{
  "d_model": 160,
  "balance_bias": true,
  "n_kv_head": 2,
  "norm_place": "peri",
  "norm_eps": 1e-05,
  "tie_embeddings": false,
  "init": "uniform",
  "init_std_up": 0.035,
  "decay_fraction": 1.0,
  "decay_shape": "square",
  "seq_len": 1024,
  "steps": 7636
}
Below are experts of layer 11 (counted from 0) of a mixture-of-experts language model. Rows are named router (the router's row for the expert), down (a neuron's output weights, with its number) and show model dimensions 0-159. Each number is 50 + 15 x the weight over its row's rms, rounded and kept within 0 to 99.
After each expert's rows: a language model's description of what the expert responds to. This comes from a sample of Wikipedia text that the model never trained on.

# expert 45
router:71 59 54 03 88 65 40 26 68 47 54 85 55 45 28 25 41 68 33 55 59 42 44 68 24 69 41 34 54 75 62 61 60 55 50 51 50 61 57 65 28 35 35 42 40 45 26 45 50 29 45 52 48 56 71 53 62 19 38 36 79 60 29 44 60 50 42 58 51 31 36 58 23 57 15 33 56 65 58 66 62 83 68 52 64 38 61 66 52 51 57 54 47 34 45 50 69 63 62 67 62 72 73 53 47 66 45 70 60 44 53 55 69 52 59 37 48 47 70 55 67 55 53 48 58 33 31 51 54 92 65 46 56 63 58 65 28 27 53 55 40 50 44 21 41 70 44 36 60 57 73 32 54 39 56 52 58 48 49 76
down1:87 49 57 61 62 41 52 42 68 47 68 43 36 54 42 51 40 26 49 57 53 42 43 53 56 40 48 53 40 57 42 53 10 43 24 40 52 00 36 44 71 70 65 53 53 64 62 43 69 35 62 49 45 90 49 47 49 60 36 32 35 52 41 78 28 31 49 55 44 36 79 32 38 81 31 40 56 39 65 21 56 30 40 50 38 46 73 38 44 50 73 55 34 65 67 47 66 70 44 57 40 39 37 23 16 50 29 17 41 24 32 62 45 65 38 61 75 78 57 50 63 76 40 48 47 42 61 32 34 49 53 63 50 58 38 47 67 67 34 66 47 40 67 27 62 34 49 56 60 59 54 55 55 71 53 53 61 55 45 58
It responds to: Word endings and stems in biology, medicine and science prose, such as horm-one, anx-iety, prote-, disease, osis, cell.

# expert 10
router:34 62 65 25 65 39 45 32 44 45 52 76 50 65 36 30 42 67 37 45 32 58 34 82 31 57 43 46 45 64 76 67 59 52 62 43 19 32 35 65 40 22 43 21 25 76 39 45 41 33 50 45 49 27 54 54 67 51 57 37 55 43 67 64 52 52 46 45 45 39 07 52 49 63 48 37 57 63 39 76 57 35 66 52 60 02 77 54 49 51 46 45 64 44 59 65 60 80 57 76 42 53 65 32 69 69 66 62 72 37 48 59 33 56 64 52 28 21 47 38 47 48 53 91 48 55 32 60 65 68 76 48 42 64 60 50 53 44 61 50 54 68 65 54 56 58 34 56 71 37 61 56 53 35 64 51 80 51 43 71
down1:85 40 58 63 67 57 34 69 45 37 43 53 54 26 58 39 71 41 65 36 67 45 53 33 41 79 47 46 72 22 63 48 45 49 47 91 61 50 57 43 63 54 49 64 83 26 60 43 46 40 54 65 52 78 75 51 63 47 35 72 70 41 21 56 22 28 52 67 50 62 44 52 64 60 44 55 20 29 74 59 42 51 49 71 60 49 41 62 61 34 26 27 40 47 40 46 38 18 74 47 63 63 27 32 73 62 43 45 48 52 48 59 66 66 38 72 37 61 45 50 55 44 50 63 71 42 49 63 73 70 56 35 45 58 61 49 56 34 62 55 45 76 54 53 75 43 94 65 57 64 60 47 15 52 65 41 53 49 57 30
It responds to: Surnames and final name pieces of people in biographies and credits, such as Johnson, Jones, Anderson, or Lynn, Sinha, Tomasz.

# expert 58
router:58 47 55 55 54 31 44 42 73 35 56 60 45 71 35 49 56 75 55 27 33 61 29 48 36 52 41 31 38 86 63 46 57 45 46 46 44 56 37 89 35 39 46 43 32 72 05 35 36 41 34 45 68 38 40 42 47 32 62 53 49 38 41 56 52 32 53 34 51 50 45 56 39 46 31 38 60 59 54 51 32 60 62 61 61 14 54 83 63 66 32 92 55 48 54 83 72 63 67 18 40 69 64 33 58 26 48 55 78 30 47 47 76 59 62 31 25 39 44 28 53 78 42 43 57 33 45 53 48 69 83 54 42 58 39 60 34 42 35 41 64 52 43 45 37 74 49 57 48 45 49 49 46 22 50 62 62 56 44 75
down1:58 48 38 43 50 88 87 55 71 31 59 33 55 57 40 51 20 73 27 53 21 50 58 37 75 56 70 57 60 41 32 52 59 39 61 29 49 52 40 37 45 41 56 43 57 49 72 63 60 65 47 24 46 41 44 50 28 58 50 51 61 54 57 37 54 80 57 44 67 33 30 33 41 45 61 67 42 49 60 62 40 57 57 37 47 43 35 69 64 46 73 29 16 25 41 28 27 40 62 43 34 49 32 51 14 54 59 15 20 72 34 45 64 48 56 25 52 55 46 43 60 07 60 64 80 47 44 67 42 24 66 48 49 45 60 40 64 51 57 45 46 44 65 29 41 42 33 44 38 33 38 62 51 19 48 60 65 58 41 70
It responds to: The final three digits of four-digit years after a leading 1 or 2, in tables and dates, e.g. 1-992, 2-009, 2-024.

# expert 36
router:63 41 46 58 52 26 52 46 60 49 48 16 30 51 54 45 52 77 22 56 39 49 48 40 44 42 23 59 50 64 75 62 48 62 56 45 42 49 55 99 03 28 50 65 43 49 50 36 35 54 53 49 69 30 79 52 53 26 54 85 58 54 46 29 52 55 62 47 49 41 25 51 36 70 45 23 53 40 75 55 55 71 40 55 43 33 58 43 55 52 54 56 34 10 37 70 43 57 54 65 59 59 52 26 40 66 73 58 82 46 60 52 64 28 35 56 54 52 73 28 54 39 51 84 43 54 64 58 50 42 57 67 45 63 47 46 25 42 53 58 54 30 73 29 52 75 27 36 48 48 65 81 48 31 59 60 66 57 58 54
down0:33 46 50 67 72 20 59 47 57 53 51 61 35 37 69 81 56 63 49 64 56 37 23 39 83 51 38 20 43 62 34 54 35 35 71 52 36 43 66 74 45 61 65 60 56 51 17 69 64 43 61 68 62 40 57 53 33 51 32 48 53 52 30 38 32 54 49 51 39 80 45 75 49 52 41 52 54 44 75 55 21 28 62 52 36 69 44 55 64 44 62 41 44 36 82 32 62 34 41 51 62 67 48 49 50 49 35 51 47 64 46 59 45 52 66 34 28 83 39 60 82 46 55 60 55 48 38 62 59 48 51 72 56 44 43 26 39 67 46 33 59 25 85 68 59 74 57 52 32 19 42 50 68 53 64 16 64 18 45 31
It responds to: Opening prefix pieces of longer words like ex, ir, un, pers, min, pre (ex-cluded, ir-ritability, pers-ecution, post-ponement).

# expert 43
router:51 44 62 41 45 27 42 38 48 39 63 51 14 53 43 53 36 71 18 45 28 53 43 32 22 59 32 48 45 58 77 71 66 52 50 45 74 38 61 67 24 56 28 33 34 35 37 47 40 53 39 32 56 65 35 60 47 39 50 69 43 58 48 43 33 63 61 34 42 63 26 33 61 41 43 35 82 52 60 50 33 41 49 62 79 37 53 51 83 48 38 52 38 25 26 75 37 57 60 55 41 57 39 34 33 72 56 82 64 59 68 44 55 53 58 63 48 52 63 38 67 74 77 60 55 47 56 41 75 73 62 00 34 56 57 41 33 51 37 51 35 63 62 44 59 61 57 39 41 64 53 31 42 31 65 59 65 62 20 64
down0:61 82 48 61 47 29 57 50 41 59 32 62 61 73 66 62 34 44 55 61 61 33 54 67 53 21 45 50 33 26 63 31 47 55 65 61 70 60 53 60 83 63 75 67 72 51 57 64 57 84 37 93 35 61 72 49 36 80 67 56 53 55 42 58 46 57 40 79 46 35 50 66 68 59 59 33 33 83 18 53 54 33 38 55 97 37 47 53 67 67 47 48 61 38 60 10 42 48 56 52 82 58 60 61 46 37 41 67 67 76 64 33 57 37 51 40 76 43 49 47 51 52 50 49 64 50 33 38 37 61 50 66 27 31 42 64 56 61 60 41 51 44 41 37 43 52 55 59 66 70 48 37 35 56 56 56 65 49 62 29
It responds to: The article an, as in is an American, plus word-initial pieces like dem, cr, hom, an(giogenesis), and ran in shipwreck lists.

# expert 57
router:46 60 42 49 81 34 41 41 54 65 82 46 59 64 61 41 32 56 60 48 34 29 43 76 47 58 35 24 34 51 69 43 37 53 35 41 40 47 36 59 58 29 36 54 36 59 31 21 48 15 58 65 93 40 42 60 63 19 37 68 52 49 55 40 62 43 74 46 40 68 29 44 46 38 22 50 47 90 43 52 48 69 58 43 39 42 76 70 53 60 44 51 48 67 48 76 53 83 47 60 33 80 61 44 57 53 37 48 57 27 61 64 59 60 56 51 42 39 80 41 52 57 44 68 63 27 54 40 47 63 77 42 40 55 24 47 42 48 46 38 47 71 34 25 34 78 34 31 35 77 43 46 61 29 58 55 56 42 27 44
down0:50 63 47 48 32 42 37 45 38 47 34 13 39 60 00 64 43 71 62 59 71 41 48 48 51 52 33 47 61 52 62 35 57 71 48 28 44 68 51 31 88 79 60 61 61 48 50 58 35 40 50 63 42 52 46 28 31 32 59 40 55 59 53 67 49 64 45 37 66 52 49 49 43 50 15 66 36 46 54 51 69 50 74 48 54 46 48 52 33 51 45 59 46 56 49 28 73 61 54 55 25 37 41 37 26 37 38 42 80 70 45 35 99 61 36 61 38 31 72 34 43 43 70 60 46 57 28 60 55 29 21 24 22 63 42 30 31 26 52 43 49 44 46 40 35 39 65 37 34 41 32 48 57 52 62 53 37 38 29 65
It responds to: Numbers after currency signs, and words like million, billion, percent, points, plus closing braces and backslashes in LaTeX math and subscripts.

# expert 63
router:58 49 61 33 55 29 57 48 55 59 52 60 53 63 50 60 23 75 56 48 50 62 59 60 51 58 36 47 40 60 63 35 49 42 40 54 54 59 52 66 21 33 24 25 50 44 41 40 25 29 31 66 78 30 76 53 74 24 41 66 43 43 40 47 43 56 30 40 52 58 27 56 35 56 32 33 72 69 48 55 52 68 50 65 38 15 87 83 87 53 37 46 54 38 44 64 62 88 51 51 58 63 60 61 65 54 52 50 61 30 76 48 43 22 54 60 47 45 59 53 70 78 33 49 82 41 23 54 47 71 65 58 60 59 45 60 12 49 24 33 25 60 44 24 42 53 45 39 54 39 43 43 51 50 69 60 52 67 38 49
down1:36 72 40 17 40 69 58 59 69 65 55 65 64 39 59 19 74 59 57 31 45 53 37 56 43 51 53 43 40 48 33 63 49 66 57 52 51 52 49 36 50 54 87 63 50 29 53 36 59 75 33 27 54 26 37 52 68 37 35 49 46 44 24 36 51 48 35 69 53 67 48 70 75 55 61 49 95 62 51 58 46 65 72 60 34 42 36 52 42 77 57 99 39 40 43 35 46 36 55 60 49 47 36 50 43 39 53 64 53 53 58 32 55 22 42 84 37 49 79 62 59 71 72 60 70 26 67 60 40 44 66 48 46 65 58 78 45 62 36 46 40 40 70 57 29 54 52 24 78 43 39 35 67 58 61 62 32 59 47 65
It responds to: Digit groups within numeric data such as vote counts, statistics, decimals, ISBNs, area codes and coordinates, often between table pipes.

# expert 6
router:63 52 67 17 65 39 37 24 45 41 51 69 55 50 47 35 42 60 54 30 33 44 50 78 22 38 36 38 45 82 56 53 67 57 38 40 43 48 26 65 35 26 22 36 34 77 23 31 22 06 27 66 44 35 60 55 64 53 47 46 79 50 42 63 38 37 33 46 38 42 47 56 43 57 31 45 66 63 45 60 43 65 69 57 82 10 69 64 62 54 56 50 55 38 64 60 57 90 53 48 48 81 92 35 52 61 57 47 57 42 53 71 65 58 48 47 48 35 52 37 68 44 34 66 46 55 37 58 50 65 52 51 69 39 45 50 31 64 37 50 65 34 53 52 45 59 23 30 51 67 67 59 47 37 56 54 59 66 52 54
down1:44 41 64 01 49 27 52 64 48 44 05 50 43 38 73 44 55 42 40 49 49 48 37 46 46 39 70 47 60 31 55 77 34 60 19 57 43 50 58 30 64 37 44 46 45 55 58 52 58 71 46 51 37 46 52 71 52 31 50 41 42 63 45 79 58 56 59 32 41 37 66 48 47 50 49 60 57 71 28 44 66 36 66 47 73 53 55 34 58 66 53 76 82 27 66 29 34 50 74 53 36 49 61 42 41 46 38 34 69 49 17 54 49 36 58 60 77 40 99 55 40 35 48 44 78 47 78 31 59 39 64 28 44 71 31 54 66 46 50 28 44 66 51 59 51 56 57 60 62 56 45 96 51 63 59 30 62 53 40 59
It responds to: Last word-piece or word completing proper names and titles, such as Red Sc-are, Men-ace, Bloom-berg, Memorial, Mountain, Kong.

# expert 25
router:44 37 51 21 88 40 52 30 65 39 56 76 59 47 52 27 56 56 40 43 33 50 36 87 27 41 47 35 53 56 51 60 53 40 43 52 43 48 49 58 22 35 28 28 45 75 23 71 35 30 31 63 67 47 65 65 45 22 44 51 76 41 42 38 65 37 48 57 53 46 50 54 25 73 34 48 54 46 71 68 56 59 80 74 60 14 69 73 49 48 57 45 55 41 75 58 50 82 53 70 43 42 69 40 47 70 59 73 80 31 86 66 61 58 56 63 38 42 58 53 63 73 44 50 49 53 33 50 66 84 69 46 57 65 45 69 48 34 55 52 34 55 56 49 56 61 24 46 73 45 59 62 63 37 53 49 57 62 36 47
down1:60 37 52 90 51 51 52 30 61 41 76 48 55 53 54 58 42 58 75 45 79 30 42 52 57 36 83 57 43 52 35 57 18 24 39 44 74 46 53 35 47 61 51 50 56 52 64 93 46 43 26 28 61 43 65 43 60 58 32 69 46 42 29 65 34 48 44 47 61 21 75 51 20 55 33 57 43 58 74 51 55 41 79 41 58 45 29 47 61 32 45 57 52 46 42 74 25 62 69 44 38 60 46 38 46 50 19 51 59 52 48 17 34 64 41 41 53 21 49 61 49 44 60 69 46 58 45 35 60 73 50 52 40 34 49 80 56 47 51 84 42 48 30 30 30 51 52 44 51 60 20 45 81 71 38 29 70 67 55 59
It responds to: Final pieces of Latin species names and Romance given names, e.g. -ensis, -ata, -ini, Barb(ara), in taxonomy infoboxes.

# expert 23
router:62 69 69 53 57 37 38 35 50 33 65 62 52 51 41 46 52 52 53 43 33 64 24 31 50 36 32 57 59 93 73 41 70 70 54 42 31 81 45 74 49 31 19 33 34 46 33 24 36 37 40 59 66 47 29 44 43 75 54 66 43 42 52 47 61 61 45 37 55 40 41 61 51 53 43 45 64 78 62 74 68 31 58 58 63 47 62 71 26 63 55 32 64 63 66 61 49 83 33 60 48 47 53 42 44 50 70 55 69 30 63 52 72 57 58 78 32 66 82 31 50 68 41 66 53 35 58 35 62 59 63 54 32 35 51 49 34 52 45 66 34 41 48 21 76 57 40 33 44 78 73 39 50 40 60 38 64 57 37 90
down0:44 46 63 66 56 47 69 29 43 47 24 62 29 51 46 36 32 61 68 62 62 59 29 68 41 47 65 65 57 59 49 15 48 22 72 40 59 71 61 64 46 85 75 69 54 62 56 53 42 33 59 64 49 44 75 54 43 30 51 35 19 06 58 68 34 64 27 46 53 42 82 40 36 38 44 51 47 64 56 50 69 36 53 54 36 41 41 46 51 70 37 33 63 26 50 70 69 60 77 72 59 65 58 42 49 50 37 33 34 28 68 41 65 55 66 50 59 36 70 64 51 46 58 48 52 31 46 58 81 39 47 38 43 49 40 38 64 50 59 37 57 71 63 32 30 54 44 09 74 31 48 48 81 52 33 50 70 55 35 37
It responds to: Quantifiers and determiners before nouns, such as other, some, many, any, several, all the, various, these, every.